config.toml
n_experts = 256
balance_bias = true
num_key_value_heads = 5
rope_theta = 10000.0
rope_fraction = 1.0
qk_norm = true
attn_scale = 0.16
init = "uniform"
init_std_up = 0.0281
init_std_down = 0.0
warmup_steps = 345
schedule = "wsd"
final_lr_fraction = 0.05
train_tokens = 846800000
Below are experts of layer 2 (counted from 0) of a mixture-of-experts language model. Rows are named router (the router's row for the expert), gate (a neuron's input weights, with its number), up (a neuron's input weights, with its number) and show model dimensions 160-319. Each number is 500 + 40 x the weight over its row's rms, rounded and kept within 0 to 999. Numbers have three digits each.
Before each expert's rows: a language model's description of what the expert responds to. This comes from a sample of Wikipedia text that the model never trained on.

# expert 20
What it handles: Place and surname endings. City names and English surname or place endings such as -ley, -wood, -ton, -ington, Hall, London, Paris, Chicago, Boston.
router:536488489536469480516454435476534514481557431471463518498534476534439515527483485576468481518475477451521499528449451528537572512416509479511514526521477463547513445531469464553538437467557563492517556535528442475471552500574481534537516510511455448558512455556510503564538530540557497519494570472414473504494512492452582513540484481562544548541536487460444575447519527516433450527497543550503488445459564492467576535418511456465575551478548460536565536506504466560496524480475467
gate0:448548566518567508526579494515436539524508568533526481485486527443540557545512532418559537541570475494477456518500480514557475520564466518532478413461499529481414550527512459467483422480562478468526475467479485494522490505479469433503481487438567490482488505423496517513457463468482441439539482521586436463477573479497467451501442467500491449483493477481541517524500490447514459436402539499552509486411541500539441502477514512532505513508504462508438498424543477455526495541494594
up0:480523552448472446500462477493439479487522509528504493497476474602477541474571519492488515462566483534496499475455489516541564453441515464526485470450464482475455570470487464519551462474609569511486537494571465450547495486449582496453563550458465529474463520511596490573586507538480425452475542555468486506584434479555509475427476452534427519464549478480534516547429588478513453473498462512498516455510494524523493558484459497555523562495405405510575506537526554531567506570459482
gate1:469534498576545513459540529522553543495497535520528524558516520532471472464574473444443478520513477563424424537567582549461473463495540556511513425447549491484517564473525559573532514470555433471495499471473566605478521568509459499450491524413564573527485527427551403457526413498484473431532446490542554470496525544502464506481521479531457524513533496525542454485456496514494555566480524530483532486543490545555472518434449543534465491480517530496450559543529479452494473532503522
up1:529484597561480522518506504514503511485566468480539439524522486569507525406509472469516529525483515475530509446487572519403473481441557563520473498513504516547412528437507546495511575424484528489419504461497550379540487489481511461443467493539460531412467463517560462486534419540496597527479519485541530469425444466500495514489528526486513505532534549501507553530566511458535440514555497479488529516508485497469598542441442475502483487538454521518531482440458536497541495584514530
gate2:516476490480540606454571452455549485513528482517472515464508455483491513486516482481463488460487517500443443559544493526566498459520511491475523520467549461560458495505527512530500442502538579437512563478575516524491526545567501450460524521505451482459508519479508527478497535521452468512502585559552490436502487424488506481528485522566498520503572465499476507514526509536437526478470573546541516485474542537521506495520464509503520485428505473494537473559483532486586444477500477
up2:446526535445505459486540541486513487510398555463570464479445522517579526533477481444511471486554478525510544435526478516404529487517504484522436455483528511467474561531469507491473460582502518529491466485540532527533451419489487496467462550500554517425525558449517492481431453451474488477522486559551565471519424433539420433478449550456490484419435523533555476560439476520522522563490485429436552532495409479519453433536491475500481494486485469482439458464486463475488451572498582
gate3:461490501489451467509528518508515468559498494487423552455513492482449511473468418546510440545485554536509517489498506479473504469456404476500530546541543513501602502524548534511500484562498489453442487440519515480499459546470440544492517482489483520435453442508500501487589479485540530519491514485411458467529483456476508536478460549475552449522541481500467486491470474493480530482564482480478509416490522437518555442459505478521570465520546493575414546602530510535510496528529520
up3:499496528431485443525428464513462575495452516528560519416513526530430493513556538513473500547537526514481580496499474494493463498531475430506500488478581454493529391477445541467499515495411450466453565427479532502516542517494448468472483432514425550438575476550491466493442530500504536450475557549498513417495508471472487538559456538520522476494501541534453527514534478479470540536496475447532513515577491482504432489478475502546471486553558579549481481543472456509481591490454562
gate4:420473484539530480471539531469530429481519481572474502536563491531464493419570523480500584521500463527530505481426574464533527465540496556532511460476425485523498523525508496452499493501483536519540530427461508437554548438462513594531487546466518512574381492496473492454488515527471543461468548520506534505550514440525480451489522513561471558531478499480535471519506468584508510445492428498485485526558542533549494482472570490508484517541454591501543464438520535513547456544508489
up4:478540475501586527502555505525508542519449547510504532443496515526449492532517557543439429519553505521553546557493480488494572453452496439484502487503484561514458539503508466463493521531431521491512523499535490499461552544444553510426483569524519568509495531522515592549422451531507504409564538543501521478466622479519474471461507497517480490557500536514523529502405462504481551510510464520493498523451430479570544479495494509486481486429442508457521473570525500496472498414540482
gate5:457560496496505525500497503461486547419489490537542496483504462553411418547497499516479529454523478507567418512503447525526521492487518495503496570527527541513524534544496493536492467511550552495529555526534455448513523552576544507503466523547425528555533438456503521509490504558523640587545476517489527464504427495512559448558498462504488549491513521526507530439528501471490525367518474568513526485473520540497509511477531493529550499453533449418488479500474513507483516491461508
up5:457475525508491465488459506491491441521516437519481462435568517496512483517515526480481548551479515502472510578535556442418464524526473523491487465512470461490588484493522495498519642586487430494479468449407526523538537469420451500540541368517500558478476490553511449458538470502485432512465500446522550566518534508516439565443473531522525506523453499508496544517498514451553531459549503457486507468557517507503490492540476443494492485547541535596486523547547481523463523495481448
gate6:404510497476531437467488518519471511551509525517571488523458479503531548456485497406547497471498510514458497503482552456470488436507519552461519535440536500457492495529532559451468487518481491454504481474523457485502495494484497442522534519486579434479509546551482484488455481415514535463606470484462595453487576536496465443414555537491454405479458527484568467532503491545484468452483587448455472562453478527481493457555437457474459448550551483480478561601450561459499536510525520
up6:404508501450539600497491531458473537593527525470502533546518465519474500469521594478505599460505437470562543501485477516512511542506512434496435524537490511429432531529520488507494484507484462590467508478563523491534474462546483475493511446529447522549456493546462609542494482508427525427538481524539509437467513539496490481415459462470532529482546425454513448483519497495446413481433459543517419535505498531580459557519519542539504493489480503506553480500486477487532492439471556
gate7:480435483433553532524532477437567464569438446437511537442463501451508579543532487477441464525471437558490507510532567548510498514517527470524577510539516482430524540481495531515543469558475483555431483503442520488501467476549510545480562540462490440509481454509501458427499519480504433490527463501513498478515451485488484428506517483435473458552477440540497456527522481480472548501507456491560436518519486490433493522502533537513599410526506483478505461556524483510470543430478560
up7:443484548503444537444487535505523509516456543470514493444470497524564406421457503466545584438472517578556491507523476434463454525515436533476387534528489510454476502472524457449469445547530531562459437488431515578522533463477529481510556503596538469452416507518484567538483536453458506461436482556469502446531542507477486499468519506495493478482510463556546487479510445553528519534511503465502495555454439501507537586541533524487422475508451474494484421501451506459532442443607483
gate8:473573503513444473521591574535467511523528593543478443530458461509581483503563526484582533477517477510448481506539509490518489465509511495441465454481511467428507475466643489483518543555528497482457482422535579467566469481499526546498452473449492498443477566445532446481505500496430455520544461449513496477511532463562465420500538445437457493455434431549556405501428511489573514446518556480523520488471525532548477490549461496510482424515481446541518522548527500490531436530534514
up8:500501541551549449435536547511475537496553556522485475449528542471555510513520509517463445499508539536458507572457513507528502495532518442444459457499546475520518543496537429496488529560499492501518447506503513528494482457556514534508518501478528493573461510554556515445549502507487458487434423570458489485563527488538461509478472443517456431506476474508506504511408532469486517487445495482483393476446475454463475442461563518517485487503569439428504451521517470515443521485495512